Weights of a small mixture-of-experts language model, trained from scratch on English Wikipedia.
Training: a variant of SOAP for the experts, 597M tokens, 9105 steps.
Below are experts of layer 2 (counted from 0) of a mixture-of-experts language model. Rows are named router (the router's row for the expert), gate (a neuron's input weights, with its number), up (a neuron's input weights, with its number) and show model dimensions 0-223. Each number is 500 + 50 x the weight over its row's rms, rounded and kept within 0 to 999. Numbers have three digits each.
Before each expert's rows: a language model's description of what the expert responds to; "gets" lists some tokens that make up at least twice as much of what it gets as of all text. This comes from a sample of Wikipedia text that the model never trained on. Tokens count by the router's weight.

# expert 41
What it handles: Table pipes and capitalized leading words of offices, places and parties, such as Vice, Police, Headquarters, North, South, Liberal.
gets: "|", " South", " North", " New", " north", " south"
router:505483512487493534524500483539483503549519581543480481571466407550482497567405428481496501528497572547464508571498464476559529511454528602400509511480478534501500457422530501457457496561489465455437543417569493477530516454556457516470395443639447404589524543431488488516516451531504450476543518553505508527494458491569442568569479486558518470548454554453603464468498500471540566501577491518470442545526538476494423448506526470448425488478503525587408519467415524600432489468497576508421509496438430450479594497358503505458564435465583447486554415478493436583527463562488480591499487505429498475419535434378535534558417554522551437495583550563486484556563533419463515587429
gate0:455452607470573536515536582568517547546458497549471552523525589514539469515520478511443457401563575526489558514570497514434519437457502511498546616431548557501474498524458498488507470494466448467469440401620523418566470462500486517473547395573531447526489487478419528544580443573442484555569608503466458457563438504526385526500487469478514481606447487520521563474516462497531479529454386550439405593505492471508441399454506487404455446466420464550479465508525503442461515534466456503514445465461435486514503479421498435500552502517522554492386546504425416531449441452497479569589552489540445446483450457483530527590545470565415442541549405611548549479502484488439489466512
up0:584494512494530500534572553428479415574547496438468511458566510552527488582389416586529481464512456558649462505492563500473565513512554427526583547472561422517502504552441454536532443580539540505466475393583522425443477430544470414542568498561529503409493476532435523547608510496563454614545602599477486479485460495503480507525450512455500466544392525482475494524565471459490550542486458515516508506546546546590431432469551522512443505533532468603460463469465495508519631458509479456499474512486501406504428556448435539569531383428507469486549569478369473546535377507463521492515511425516443448488441490486515540478527499450499414492520521481570501510450503470540540496555
gate1:458374462538534423519522461439551522482483513448556566508514526462564543501490501490455541570474454498487496482566421437538544471468534487454463437439569428415494522519585488446563619499525480395503514446497522500483461469526488472578544478562527510470530576485541457480541388526466428467511369498498569498540504533454491494579534488477366531493547337467423465486554521514542576544485542542564528530584481587462443532463556471569519435507473512561464658493453585551472479496494514552459475518521456483510379440489494522518495417487510490478557601527555470574552468600437455490430537527498541521525497497635470412627466493502536528560530489460497483505463528517455549559499
up1:490541569503439530526465566452431509524519494480391490418503500514472515523503550410509491516457604518503527482517528452487567530463549376390463521519434456492555470484467497572434478501537447482533447496499577379558468435491505603391576492507516432532537427550453507484445528543515539604560485507491544432562468538583497516465562509522520414461550529430455516416526528453471470460487455464388531515557479445420507464449571507512481449463536500571486436482544530627418489528515485445457536537455562486536467507447470553432437554463472470535520505462468474420426429506435447507485572425562475484444587466452626403530488449473538430500513450573538430430549512549567558565404
gate2:474459525491427468502484587421509445509430594545482456578492548446560467510518509410506510454524588505496594428519513496393479549385411497459500413573499583491512517517497506463483539556525483443468545563480434541519442445438473565494517536476585414464541512578424491529576481424523578460443490469543491587507548517379597515467526547547447577557561482450492457494463580490434506495511423532501490567585499501528498500531511421468391552506542585491489494473449473567451574534568516512494542592482527574421479479428469530561523470495570576473532475449466397425570511604451520435584540528577497569526499442467544448501521541522539546499484512464397476536570390516464517500506
up2:520450583478499598445427492439464453453580539468531486558514524478479484508503502474507495467492602497542544438431521455467535645556527438395490528518550446493498476496475479516586454572567515452560466500573415522513552442444399522448548579503521554446455479505520453542544544627495507478494559483535394585570523485449549479468542514556416530490511466449510563502496519403436510525557519478509454438423568489547604529521453486510550499479486448519605466547521515570518426495506511503471447490397495538485406464597467460536543476516399510520511428461464568448470570519473535590501541498573497505484437510480499488445445576475507555501564393407410483424528439437485363523568
gate3:500515554469518434478527495447374555543515430500545365547516532541504524589422429439508494500529480443465469582497564455536433502498412476519559587432455493504448478573534417477486550481572553570595456462429481513531536557479478491497473563413535601540452579501579489506570592484491420467494517529459511462484432538510480513571501501552488482530452526398480495455512455458546583502444481592453584436546500451493523452510579592476580414495532457385526592505527537423513414541530408544509525508625538470387489468432570490464458483513490547487432469503522534545523526483485383462422495474461508511462510610540541488552507465578578468519582508516535503471515449419488478500496
up3:448432500547554444433465622493533476528566452455477486476411483540544499497508456447483488550467503452588533261539453492471536490423496507529483465596499493512453527435549499590445488544514510532495545499430427432486509494573516504486539603582502517525515470509471539533444520601539484511490489607556541503508520507462566464519519473396583463492553520482536474533543524431476524538525554579502475544486561467485397605464426464565472460442475508619421487597449545531441533539364532532481443524497534455445548531443393550451519466423464587495489525487509580569516478464524544493510534499403444597475484522473520595555513469491527502500493448404507545476509548508482512417486
gate4:491480443552421456493529450489555526578521516557514438482446461527513475512497484511532448429529474546499518516578508532527566472414449532519539465426421555566522640442492588477487454553484431407477486437465463569437496530564362404518499456538505579535465495440552474527529468513405537452412484609486446511547441502574511607465499532542536499442368655424514563500579522511476544444544420495450524449521484469463488534523560505598526428603491482556565462453465584426465509462524563552432451507514579480508506532462411562510493540463547433419522497494582535533475528497495490465542479534512459529461516560519411445542368480472519451442430473514471497515501474455495463508563
up4:525463491515529490456402501451537474524595372485486671437565477389428535484473518445464398450531503548411551458453518490547402531589479451476467438511446429502476439465531427506570540522484520584418521514596539527527397478492497494489535552555528527555494438510451498510439614553444496499504545390578577542454545541533528421541588439542480517527537464509496447503486490524517475474499570487569499483471561573526530465481507527440519544478454507474515608445512484502521425526505500547586498463481591485556464540514577511427469403533433506513570441563473596572462451493445520541463431501408535524504486503460548434470606509497495481510472498510454540579368546470521473439466
gate5:529416499513484598417550495486487566442548574553493460525499505511524430455453511510596504439520478414566531538505503521494410482507595376427531503478586471525528456555554582467496452371489454571502503451441541458482472465453418482456519507545478461564520574505487540507498513504483481487556585528482555575488504499509614538515562448564552470485461504534508526467480494527566512557513563483469535483494589464534462476452452520408320480484508587440488528618525500534437386556530464410387513506542483470506507446385493546543604441512462483448470481547545534516523455556512506600434545491392470430537464505547404528496592529501495435487511457534496510527432492461437462427551
up5:483454550561494513472498410490498470513506664526463517474562508568468463602514595558549598485474443455545479595591393537540484581562496422494519661430485533507537465490469523545525500536518477531442487543481416480419533484503560517414501470643461405537471534497462467502543449486461554446501479542523469557444488507445524528474464596524539482486515572461509561417534575437602501480468521481536474596556520443495432508466485532478459568454538567634488545456580463473518583451513510441449503468473540394425521527436502501397515457523477466474445496458507520568520457474494496529547467505585371504532473501551458438457502528463542492502538492475531432472511499422508622507487
gate6:533552512572384453613511444586485547430548536532537387531497485568488462507468445456510549537509573591440535549516429519499586586546453514485513452434541542385430428599440460472463500515446479577523517445605516467486439453501463534456495418510465461562448517467372579476544447497466535477466491481474503575482442477457356559443470475526544530457513497492614464596502467505434605462538542575526451531445578578488453501516487464491505498454510520467462514416425539573436528586381546536503521515550494569540448444475469472492550550471520551517420468525512482524485482533513561421527507479515505498450552487418493496462543463506487595484573452549571422509493491515492403487440
up6:448398491488468575546525422477516456508544511427491443539467501489502447510521530558530452509571496495598487513532418412555536499495504546515517580484496495507475553540516457537487473433551447548529499629548499423479542420487561502540499529468552542589545499387415481440445447462502457559576533446570452501551426508481509537532518514486539543428436457380528549525455450454456462518565618478427428462504464542516558508518524426540431474547521454550421513543580502602452403478386531539568410511458476447567558515468516508463485434527472432487483518523428489430444498496566567496513494545500507560423514472347459595471435521427405475549537515542551529577426492499488501542400
gate7:568521434525500526502479522520527483484558535558500525450510451477467386522561578461529515460544527474410472504476538504495485557445414461528515531498431540439557506512599524535518570488532411508521467501553623667482421453513523533521421533556503513541526525530478535419557453554480487500431517594443436516398519502550529463561447520467502529561525499439407574470464461526483484533538471483421597575485523572619509535551485502476575557497446432521422502572517522564371521460552540463369477464499511442494429528478422536533403528539530526454475425482602452559515433493447455481414572463483507561512463447564515462509566521442591613534587454512480503423465506477522499512501
up7:486506509496473502551533484521500566458473527614575431464505549389527562512494475441541568523490429476495513392538497520514563445534479401490521507442465511472408496570556537465472522470389427394536521572416356445555493401500516433516569547518519535466453487493477471468493499451545497517444569523491509542520506497449432449478533503538560470536524421472449513570533536390428495472538525557464501515535569362484515538515406484545505562570492505459507517500518485469532544524619561471518499511519465658475434476504459405431515541497519509457459476509504508451527566398505528538538536531510449447567447462513556456480468451585403600493506488547539507375583389477564569520474
gate8:473529502551464461504458595511443484436441501454457445495463407537503500467530495473518489483549618525507503526521500548449501489516529567509496502359516559552516422469532432481590501653560513469452497387557540520508549581471465424436496547540590390587504558441446542554529472415463462451507519521465487488519457481530443524456471419491561508522500555469519531515547520523541432492520444474544506505543510556372459528521602525478450503505574576587417465571474558526382513595542534526493467577494460464466562611494494529531442511530566551513467462564530536550484443626395555532451476460526514492453416461494487574497426457593525459524549543468526451506504525374484473464462
up8:540421467514521461536568400501527496546490496485509604550517464518554489494506422524527537558507403572544586506478500497560516525482451519388513405526468453624464472520452464532565491451430534507454534526473511424426359479475454479585438404613447503464410507498500420486526385456504436487522522502547477495464558567486530531512416481518470501572517485509556571473522514529530551496499432442523466593503510457504537539516469516414526500515459506453492485504482489596492507417470470493606562443462527494522375436573463483510474469422485541447502505508527497414513576488534328418416527539458600502623462561536480513506555589476441445514481489493478572544491501605494502546465
gate9:542521542559530453511565537568487497541537589499570405597504477499503465583432544502446489525438575550497465544515427551589549506480443503482546528492607527412479470456554499463546468504510528501488483400521559504542492500468464492536424443606471364571525609566515480566533496595453505453571478527470482505453523526525472524521488566477566551502440492550514428509503508488563491523492510475526482497535505494544453482493561498512372483535520551564484477526474551535446556435450513502439538534486423424532486551418523529480534484498560564449504415510426421464450457558381511548531453508451499483477480452360468600650418589475511507604534476611570486518497453385528520528445
up9:525426497531534517556470421457416506487448441442488602474591549477493503575526565563538478509417504495470624511478579497528396511470449479453526489577416502554474512510538521552545555429586486531473427553480469541526418530483465562590494439437549498563448574590454502508527505496455464411448459473447488632491582392526477433464512533556474476455530478556489456546445514479470530453412558459428508536557460479446522494576378545479556546469581481483521481441505467491549426450602410526471534589556540502525404515573458506462528531457477589511435450553501499395547572482420507487469494540517510540521526468646518516484510517520476587477493493509559522484455487610543517536483
gate10:463413562563525582565548502411482490578515610462510448486513466448484494512589527540495572478543522472461517431395462450509535556546539487485448406541579493516452571499466516493545469443546446449534468536414421589525491470547430440507564501498397455532510553525445458444504469465467561554472499417428432430531482535450439515576489443522515533490485438414445557532475496459481540582491582599446539550476529485530468460483497483424521530476500465396521448377507512533412513574631494514529531503443433540475403516491480491540517560438471507458520603549531556448443453558464504519455493480554351522505538535431518478494591579364502440434525477495502491585494512454490498525538
up10:512490431424477606491448389520520597451371495485581488474483608454530573515514485434432433523463432435589463481617429524550505461594569499501587482528469495442458534562561462490457530513486469544474499475502441537398535543543548513585581434539468447452497528479513564554500509539510527440601537451501444560481491521576527474472497447508503470556519480480518564551409442477540487444555518481521542492488536447480463518569560376476465451440432493527442463545534612587474576500512469463472484441508594480536522464451480506523565464575462504402489493387566448539595540482484447445481481519518475520460457453478483528472426454538509426443487508514498468472402465363583509478453
gate11:524482424480436577568501558458552502494511599517528490508489466494438537514474535512461398492406536492496541505465531451494394463531495464543662588458517480496425473553519500525484490484512483473555474506483423464537463387516509490510552529619502512550480433508491516565506449530544543394550567560472463441496470476436469537573453481545476525449561578523574521551551503467580483513424549494450464537460563510455500516509569475508435467512493586479513506464576534540531534541560613452457616573488446452474391568525625579465573534396544472480453485501476379488491554531530471404514460642498496463490433513515443489549391542421512461427545451514411461531492508458505524496442
up11:520482491470551518458522513509577491522476555547511431408491465624527464502534444477590489512473477481561433492537507548554516563484492574603467547434471395521560481453439461446424503528486448500454496558519589385425476511453456476452500444501512449489593457465509574500558463529547522512482487456485445484567477550433506533521425564454515564496437532458533482449554539518520489577587360495415464475536549525564434517462529451549499440539578574564384542568454519528446479412457581550528488421445385482508547523381459529468596508502606431461489444453546462563516478508555576533575564528506553528523482536424464522584506458430566485566532518561498520496541512479489555586455
gate12:545521487534518519545412520512448519477477572464477470521545532489470466587519491511585551454478497429410515526518500519545499527413523475494491447586599539544432477440611423497521547450598485558575521457493449406480427538522483527477513439487518409547561454494495399547580524446520494515495436618509504545507594441533420399544484522592460469433470474519463572505540599465690503600500479469519466421471511435480477444436430460438450507524512507511617542468461567570548529497544448488504523523446465534506558536565549436573382566561550442526459498609536415477475487421506441516515515498526531520548492515482487539475452493465514535491571446467533465509516467487545576503402
up12:465474569527458565518531582501417440568477494470546608504511482466553494454498540479546497584558434444505498517510597576459500504518575600520449474522450597471512412525501422428602396499540436454488574570466593410502499520514501473547458401528468434545579429475536402533522462499445546442516538520539431446516411539507439508512498475585507456470477504476519440504448517517598432419534467581508538493570503456554518536456512535490485557432454576599517457498467478527568520461598441511446533459449466467563478504402463523515475493572546526470506410444511462483475541400426426517513429562447572440516577494437525492452516445453468443581529466468477426523489516564422591544470
gate13:555522499465523466434503512470497479484451490441533506543488504585478527444519420548532589440429545443522618570525509581536593476534458409477489516550446530514454531590509418412451502568507535514509452392502440550465491506412549531549443490527549462468461505532479524545601541479489588346536521489548475553522476487512497495422429513543574472547402540471476529507514521529456515547455553494519577560515527536468560502503627555438540498521523559491560487480415577520498503442602418510474547473545534543508509516480519393509496447541406452440487513489408532416575452473453537535489643461543418568464493414486444571525556425522512459493493443456484404541601500428497496434462
up13:481557551517473471497497499449518566503521486510527494537556538425419486453473513618453578479504569489524489624440457540491532539489556479445531521491606468526483443489494532363505607535415540557557510462579535493544478458485472543458524494536479514490459563479559487489548562597533568559502509474450561528470493519583492435547409481461572467467466502525483429436523462522463471503548454429501582504525582442561526438436522512444523576474587555500528484455425535432456477619536483491580519560502421459537498444460549563476482612531561511497529383515537439481531499392538488515355583372546510549473549521573475549415477569460507503512481496498458473467543388536508548454409
gate14:478443552536498509488526514511434452504524597474457462536476489496414405545486448479458531595482625455509553590540520489436546522559457472466568537450424540524378530440525548414503549581478463450470587477489499467517525435591457441439581571512494502535560465536497467436462327468481554503434533477484498529496512512367526504602382436441546423396450466452513537485519615491560486504484429548553513492456511420503463402436586510470480435458460476554498489560463516511468523482546518471521451465552511483450461536538500457517590489430575422484513530474512549474508544483393563575441479584493442529482475522439519497497448573513480463510504554427466455589483573552501495562499
up14:525529499519464496553423505452492454484504394487555505499547454541538490444556471513540579448495496471567590521505547476531379552524581489561414517514477425523545456511515489553632474477481466470452561476524420489496478469444481526509461399533457603497497441448550505471539554479575467498516451476571420502564517525550497512469517479506409570499571524424482488503500595566457384506579481571525485456466419552444533493536572442424543506502533431438604597488517462556556609496469461565476437463519524551537457497420564373520452529504492546488487493570503499521486542468468498540518458476521529486578516460455416492489622426546596612420412440535514507518382472478578462538551
gate15:382415482452514523506514554508493517629472507462572562517506525542542531483568513507461585508577486475529474453502447566449560597588496545535427435492592428568468612477543538548479508534526536414362491437496482456411526359526452460454484442450532560431475516513526540519528475490425512536486490563517481520450525449554497596517380467507547487489517502417527505515525485577545495500467464535470447532540416466527529454451458545536546539462483481480541434471392446580488521540540518529449587523488486475441564401444514541568569399552514558486533516555466473553472470415523463490466465491409533471591498505427523514523544471558455509566610471512536524512493610474581407545529
up15:488490508613468550450568428481576564490486491545457516453458406551528458522529459513456476559505532535566346572435431508469576520595525497528479575468475502459506495493531434493419543558489501477523494344603532542453496578497522446419434461568475467438569533589577526500490438524529476484554488452640496507498481528524512467523499489478431455500435482500460472492584508501509535479501525413528470512436453532563531434445505553463502464574533455556538551494621595565490493506466490483565500444527479490483588478454438515476530505628518449523415476442503535541536424405552459467529492513416542583587551511444499590518546491493499501448482484494507577483341571522528562486546
gate16:434478525607480495439546548560478397583545538511526587538533410494429493526492483581525466528482479521456569474480528471431526569474584479521521329591476575466516442434499585454489459485480483422542505469542523429506438609539433519454539497537464490548461472482518514516558471480467485598531513526499481366569514459563521502487559574532497480497517465456507541564466480511554562538607474505538520508546395506616481484486489583428475519536414564522426622495435478602537541522411544476452440490549530397449541455503456425494537527558545437490533501503539420461517564508434454477449515538509517529474556573487549432493427534507586482539511488512438524483617527593467467499516
up16:478541496514448504520606426554455468501414487431406501434441473561469502496462517450492522493487519514552401539501536584471503486527425582571540553533502524432469484469460504486522447495465449442492472578508530471500499451427470469467404438503508407474521587484420433490479462518407446450431543449487515455586517444486471543517524502542473493484526501492505512482504505476535464603598545556420504553549572534510542551424447502539449566506525557520443566583475421523449506527559400396516474561556344506381631533419458439438493507503467541468574491567524344552474583506557550509542558558531557530488532480538512610499478539538525533589566491518542500520478530457506448469562
gate17:545566411444486473497488548608509471608496583476495507560486468488559531605464549514512512541474527538563498547519517532495588443518521517497503603446538486557546414454562432528488351509447554444518504449543530467595541555537479480494491502491477514585438412467525538500527508604433441585580547485549539471501468535500408540417550445532591449551454501554497516407534558494607502543490486418500564530573483508434494549489483465472431544498450557556498538474543551495509503450627527466496508411482544461565611564399427587519509538542549522502519491516524489522563433380521487413416512483459553505473495436476569452496431486485488549438568558491487609491475496456467512571527
up17:508534472597454558552543458490542539580538561536460575417381464488569486520453449469496501544460502464605456468484642503420514497537470527510494509639513581539552501557532496476447551583487405527473474548468483462502499499449512509519384520548421409524641498491481568521537438463546503492525473491469493502508443463500457504382457536444459523496499582558493550455430492458438559539456541449455515410573558516473587533480525570532441377461550438539602500566397508528520478453440514380431443567437522446468556501499452491436547448455505515459529494409485466410464562486523528481452416507500521603445518426440476436496491522473535452462544494509489462517470493549473479512457
gate18:564514416518596487540509522467416567488523407710548537568481536497476575443547516544508598567472538548557513446477502441545446514520421563491607449472487454415483397503545495385444513491479545517485375529425526522587551581475510512588433525511434466535487452455518523521481419494552538505596516466529562447483557453456482415538546508459531448540452470441431507485446553516540489504521496405449509519501423485492604474542486567407512532537509502443465437429464526549516449454451416525447521529501507610542534527468529547580452488359557488469589511493539471452499433534495534497505458524544513505450489506542568584494448500524497495505560538506490512503437465528467555423461
up18:563516418540499539456530468538472475504579524545520498478575505479515470403484545444527636510529528448422481510533442552524442506458449456496502518593526454544475470427567442507603460513401523456524527523533490423556529531555455459545570496533488539572450502484549474547506577555524518484508515483508424507506581445562549476491483478409508501514386413524558441448460518471465470513532392513542590497567537479477450495474555499533568585474631580524482323560436433457470406459550487488482484434422498478437503504511515458561555441482462458449417410430470489511580462528544500543468466486605496473460545610539596513553509464464508415450472475557560477520563512462526513608523
gate19:469458581415495435396510460495562537557600456572484532511502536544599624471503515519443467469454643510514537481504438502435560512500449555423474592544513454532447463561495486499517554483419427580596506429540533565500478539484520406459460491486510504503516522598467503433496418455586471410460441595595483465523481490499507495323394500490479453491461445443479449521538484540467531542507466436540494451545498543571412594489434494495442483581501545492420511519584458509452530529456494553478450491430508495490504614399524503498574520527514474525503478486454472427430499606494471541475505551489494549553506415485547521505447517455416435536560487489522517510397526525564557478507
up19:506448454494507500550523438477549494550543429494471494500509445525488463454414482553629550573550452526447493424475438508585520570441511524492458457554544536455432555466521472433467625470470543604539491513455457534466481493513453453548403531526548410481514490533529542422422493469526570475437453531464517550523409455433563530407429575483508516381409501447562501553506530428538485475528451455519486521441627536582457509546446541452455490632536561458482475463499505456533522465486517470504549377536530481606499526465451586614550555406519456560563542529523479446490508513487564506443518561422534580435499442574589474496570539431497444524494461548475511571424503492534555482514
gate20:570445440502382515566427459580561549528593555576478495452521535478517534460518508492525473494481597517404498470485472496497510536500510537398524587505456420479543464568442511579467451580481500574520521516477563541537393615502450477543514594554480453538508503479541438472562455443569547546451616522530394503473527528440556551536586475511461451560516427512547482484503465567501462538474532590417551490568485471494415479501359463434603546546447472591543520447511524450580481415469429522426473501469474609418536522448462447550479485499416518504456522523503514466440546505485514564518482488504468487434469502467553489581536508504454507455513494574508357443504545556521577568475
up20:507584394522531478519531505639443512475479464555502433499519473524507438637532420528546457545467413524505464558522490531564554524426467525517523410477549544567560572458516459482494551490514512432450568446446539549456559493541562531499514425483449498499487519592518494498449498518511512529532504487426483482486464560626375493506511463534493534489423519502462501459378583506576576469472482527496542448468541437511444476394441545491487516514428538432482426492427493483487430502617473510400502572467462535496432546541556558404426518510461498551490435422502463482468561548525439443576532469451477654580578555534545496523508429426528590492458507492598572460566491488456516480511
gate21:513487433582562533491405543520515570480494454559521487584448495487448481501455559453524576594466611535513522506530528453532456538503438491524572444476484454527475450522400407411508465570461493456463526570551522533540586487465491490507532497467488405514545489575437511511549499467450446582443370549522545451508437506559437543534414526540567492590422517557456518373515522508568602458511526504484563522522517522517465499457525492539388567408443559469545534506569478485494480395498446532516557506437500468534540498550539490455620517569478581450496428543518448490560441493483504447484491479399508463480465519489534528498471469393542558485559564426623515465564414468431460555397
up21:538557449576437529405478428533520476594486495463574532455363519561559536480513546522503449504526453517519480580443503539500496429450451513473611552477453492527443495425486484511531490556505533525422545534606507494528539453472558444565501460559409520541558511530460575429460490495546461477592448457400452541412423396521539502539439518465484500508548486481520462512416567402440542496435592461490502444546522539550526569471480478430411564460521493577485439450485540500511502487558478490453573514493497466559555490499532542618509475402526410582529554534436479532429454508523503474423434509409558578422423440475464556559454509498468502556547519467438520605526506405434428571493
gate22:431434564438561472519496509503538460447463591581450418516497556520414486623584485512482552517419540444523525492504496468435534493530515496475440494485500519450485627463509506481525569463532481508553536487534596435428562557492528446505429486513532548497443509545504575526516509494482414515504453477565545477447510487584511553601451468558501524482438531556489398477409485506583480535504503481540508490588572415424451485567507555477520484443478457467437438579502459541440494601468435455504585447518503448398487533459547582370524483560525485548571465488531422421500447420459562528491476505467409387564486442361497523590483463476466458570562445477450510509535499475415543467571
up22:461470467490501508527509438540501495492493508521308456586416524502451546442467475564422512480499524482601554428445499522481409561478531449513481495502429509456431522449495479384532493445535511482565490388439509536546578516437389531495483384527565554464536483585434558547529491505409497478496557467507530424491417507518564562474435486496471548470540557452548452458514447566505433537515562476544547507536472453458523581455353552530485515470437565504553439540505495514477483520549438444590514536542451466480518521467498501593538588486509507580521428613502531593453481503431571442505510510510467456505524470530463404545554410423461534548561499499447584451561389518520482481447
gate23:489407507470471565501508570555448491537491541503498465524397522486567549539597491478492437481471473603465499445530507505447451442526483569395618490478497411509493535481483486537507442502491453513532485466450533405478555471588458492405486447538482579598534498447581576514538504562499482471533490452448406477399483598496496506500483595464518582509507496524520489475558447490532518485574456511426503518457414505485409571475495459548376546455572524567496477480555498536354521524569628550469516438510465420487479509489423541561523446577409517485494427563531498422504445514489439535552506476478582458448507549474540480460441590557460508497565517523432489524602487454419393584513
up23:561482594553497458506606513516603550422610499464450480570501475582451440455525608467401500392517515497443607525439523531538551531505564484537495447531528419531416517588510462457498593485434509519532602491535456509544446557552524463566530532532526490565553595489407486520485502459437493526492568453477461342455462534507492542448452455504389531491438449471492560584548476496434577414476429510583487525432534499461433499404526410420532443522411453528468509437515490510432510562514392522480490401469580568414478456526479523497522469401492465556546475512546526484539526464501547504481528567493453464461500484504447520477479467449447567466465438531479559483450520508550482477526
gate24:510529581547545507526471509529459549520491504505421585590569513483453492510493453522562538501407469510446527513453479560518501484504421596530526452634599453633428573504477458474494549511601443578585437437546469470570507473497425484512446472534604496434399595560485542460486478551468463487477503472507491546529452522447365427527530451537519468516465436537442625559492469547522521540510478591510501495532468479518442501516528515505492394427482514508481531471440511517483542505581561453547556536528509455548596566554574477523595515428494474498452504540462497420488464588486548508420622543465532575473499496562507553467481472467514505513510530441412375559417434561525540436487
up24:558493418546474524542564579543401502447579486436474463431493519544448569498593460425531558400564416477445542589376481453516434508530533482465568497514506511520507544545559548478597516555505521492539518482430484464521463498493437499536396472587460462579552497563548451539529525540450462548434536565527425505546433414552525520543532535441519443530458540484506516485470534582474551533494526516513464512446425544511549534508504569449449540513470559521427455486471440540553504436507499514456456594417417459497498485533415472440451532561475559463538600542528491482474446520523370474495455527542499495548551564472472469474416462632471561434611397475506450536539457459397383471506
gate25:469511506547501536461562483537387509446521565478519538518544520507454475478474610502478542508372513514452539465464475529486497547466562443519496438500492532424416423624505571490466558498438535560452433482423452569522454432539433556686618525461512567471430472485463509444468529483513559511447418461457585574478516433470461484394570533566542536439404543563458512468469522480507474494557512566483564500473522505460593450508487435459527512517486521536515542397483523541513485490596373478503484514487447565564467535535499461432454481480498460501379480438462574487532441465492519523485602502484435595546568455567562418433551466438501499469435404495500463532531497482503470491573
up25:478496485433617536615534539484504503499470483547367544537477439601529496520511630576460408529646421441463512577457428510468477474466509570432478508405580467557436433475441451507427474441524468563484581527455450454539490565507493440479476535605539476446550562502497444466497386547503512575465489490512477419469487438429604539506522434452472455516495453551523523528493433484499548514422499502421478668526478429439556507509566456458537515488528472505472504574502595473494452497408461386465564486512521513506546504526499438515488496520571499462576540498528459498550569450451549473577510469511528479514483422548543535535526487392551471468450448524552559442471553480524531493486
gate26:474485623448508595534628493537440393629553486471534569448450495485404459552550538345530464481486539521475488453522565484423487412471517469507495442468573464456451392610459505526482590563501555470475478475557492477598440499447471536479442472510472471529457456524467500422456438545528450473610553498506514509419519420572530550515542511569514569462525480457453540463365463490539471530502462547601565549502482479497467463434518525526497530442472581538476583486517487580453428443486504477478528550635502506476535485489535532494535512513507510441504493524514508541530562487560469627530450472504409440403562444569550526476491521501560520541572469546489482516564487535522439488413
up26:489461583482463528519521568634415484553440462523533511568419430573601499495499448584622469529447534500567463491445499566455513567548497499517512483493435521426640452478452536482512504528484475558508608440512546416449572499575559509497394362584443445504457433425428490491491493481541523457440518474490512509631539499538554479538525460418494486523497560483630520559507557437569506504499514497435464612497477532497455440479519445509461538499526512587448537536497536546540478484504401459467570506507461378519502525524482478481442536511641534445575492564445487433439473460451516490510552511529529486433478510532534478596500535528512447540501530390517521453493485490465566435483
gate27:512499482470521526532475480563572543517498398532435519469552539571419559528497426570506645532616555501496538485500464493474547526536496473488526469519448478466523444525559471598514526518430495511477530554457557516517549469544396500556427480478522480584442467578477461435458491531502529397567610517497509470498481442519461538452551492567487500431443459534558504574498448480476458451443406494508392566481505552499571505512572423531465433689508517508556551477515508396502558462502483522557437482512554470588372493454442393511477485479611452531473467555466512467530567492534472496457479507399492483483534466455418427528420386420470539490444573535448477471499460486470430525563
up27:547401492558538400487519516423520508461510533516589562471424503389491477532463533472500448561512467440474491575505513443520435477487530500608486565536489564438477506556421644480514419525578474483498446484498514568497541487492526507520542467455504525444498503496558538439571548557528531495493468585510502572570531421452514499477492452419542466432609581469387513551471505493423493535555552538561466467505535455452350513469555484539497538533483571540427532441419406490545538469540513470491525538518450507482538589559547446588439498507453489511485432432554540489555441482409509529580519519522518522581531495447514457567560569552530502461548516523628455480606493421464618403478
gate28:427486522547511504619594485529521530452439486557583597450526548476513558567510453488485459475490478431428546471594468534489477569382523490446545439488590495522467578413502427339446430515618495498508514420436523492533491461463454467567525474471523497559582435493435499539576476546500555491559516437473498538574452502516469609511420520389474534587522454426436549593482593470523529509442423512516513456482529483478559453507455517518498509512516514532525551532521613566500464506562582534493624564538492579542492471414544566476488473497536458562500416518521417427537500511513457395480481520461434473504522467547558519499595557507554416427535439453523504547498526496514509510514
up28:445544540535431488564510581534563543403413497474563545514536445525565485428511568535537474462536619432444426502488517520488449505526567491549566504558479498503483500416470463408448448429571463382442497488451503474514706478524560444517493491489444572463542471443430500520513524368483488471541485433447472563534513544513502508523471465467471515557545489555478432548476483475474614437523427505459490449465374479458548447531483444434522444432516518490645487470421517609463519567550460449472566572539476496413486498514454458435480501527563503463528550469497540478424540475482455512504438503550459440558579520504594464468504527555582481549493446552548479515523479488566605508498
gate29:569514503468516441585512457416574412554629463374479391606434488531544512543485562456419557581446506511430602503498559475593533525543437512523568464510539540491520385482375492539539556553555520462505563485460494496565522607380520485462438494464416545487421529462478564574563487530540533487534488482445462502504447449520428491527564443465486467569505410519502530498431506486601513543580518510503436467458449511486504500459512418382507503495458580553511543491468558492518531547568513499469526494480536532457494565488433486603467481483464450496442450429564501570488459514428538545444500490468485551591455542452455451561489597517534524532557461593487536542501455479434502567517
up29:458571461551434492442527525547440612450471476533537511426490508565464489552578461506451451494462522537517475495562559464483457556521446540548477549428511408425427549491524467435529456501532598552462479412512498581516522433467532536551498514462554474556550460490648418423468484464554549579408507430620497476457570592465533492467514529482453559521511484407449418486550533504485430502497536450383458494572487520563463524500540588545585435450493494496490511513549481496534534521557450426467486370523460420475537433454439564458521523509511534503362576515475569419501451512452515489477504513594517458583555524542498484458541580621462577517519486426491470462457526461540540485426
gate30:524529463614600453509524522508529496521562476501516491534562530581501519423487459495580532522548588486464483434488541499459577483481495455522402461482574476457318415537518517475507406511514445424403530448505466539557497447441422575537376492556473470512473436437545448470501494455423594507546660564546545551458495559555506448464538493498491487488453490455528577543495446493511425508519387498412529537497519510569454454492528531465471481444466494504445474518420615480532551446562486440457532511481537479561493439493555505467446562516517525428411526439508462453412450444438442475496482620538532512479474447409474555483487560522570528532510566507491509488538537575487419434584
up30:462469428510553503487440594468512483527514461582466460553631473456576535421474478493464514548478497505448523527584548534516481484550484499513447503522505476467411418427548496496432470568442437477480475442464559385550529520532481598533504523475548565501484400469625524377516595518452515574533542583539437509479444476455495430569538549513509532423484425466600605510493401570567474522476517511511527553467521492589545572430541533511550512407420509460565509552508505404559516541534529490546533534590552467602538467377533467508545458497499466458501526501566511531381490529532457458528520516481546454449460446377484539476509501482542548448580572467534575508495523485436440473544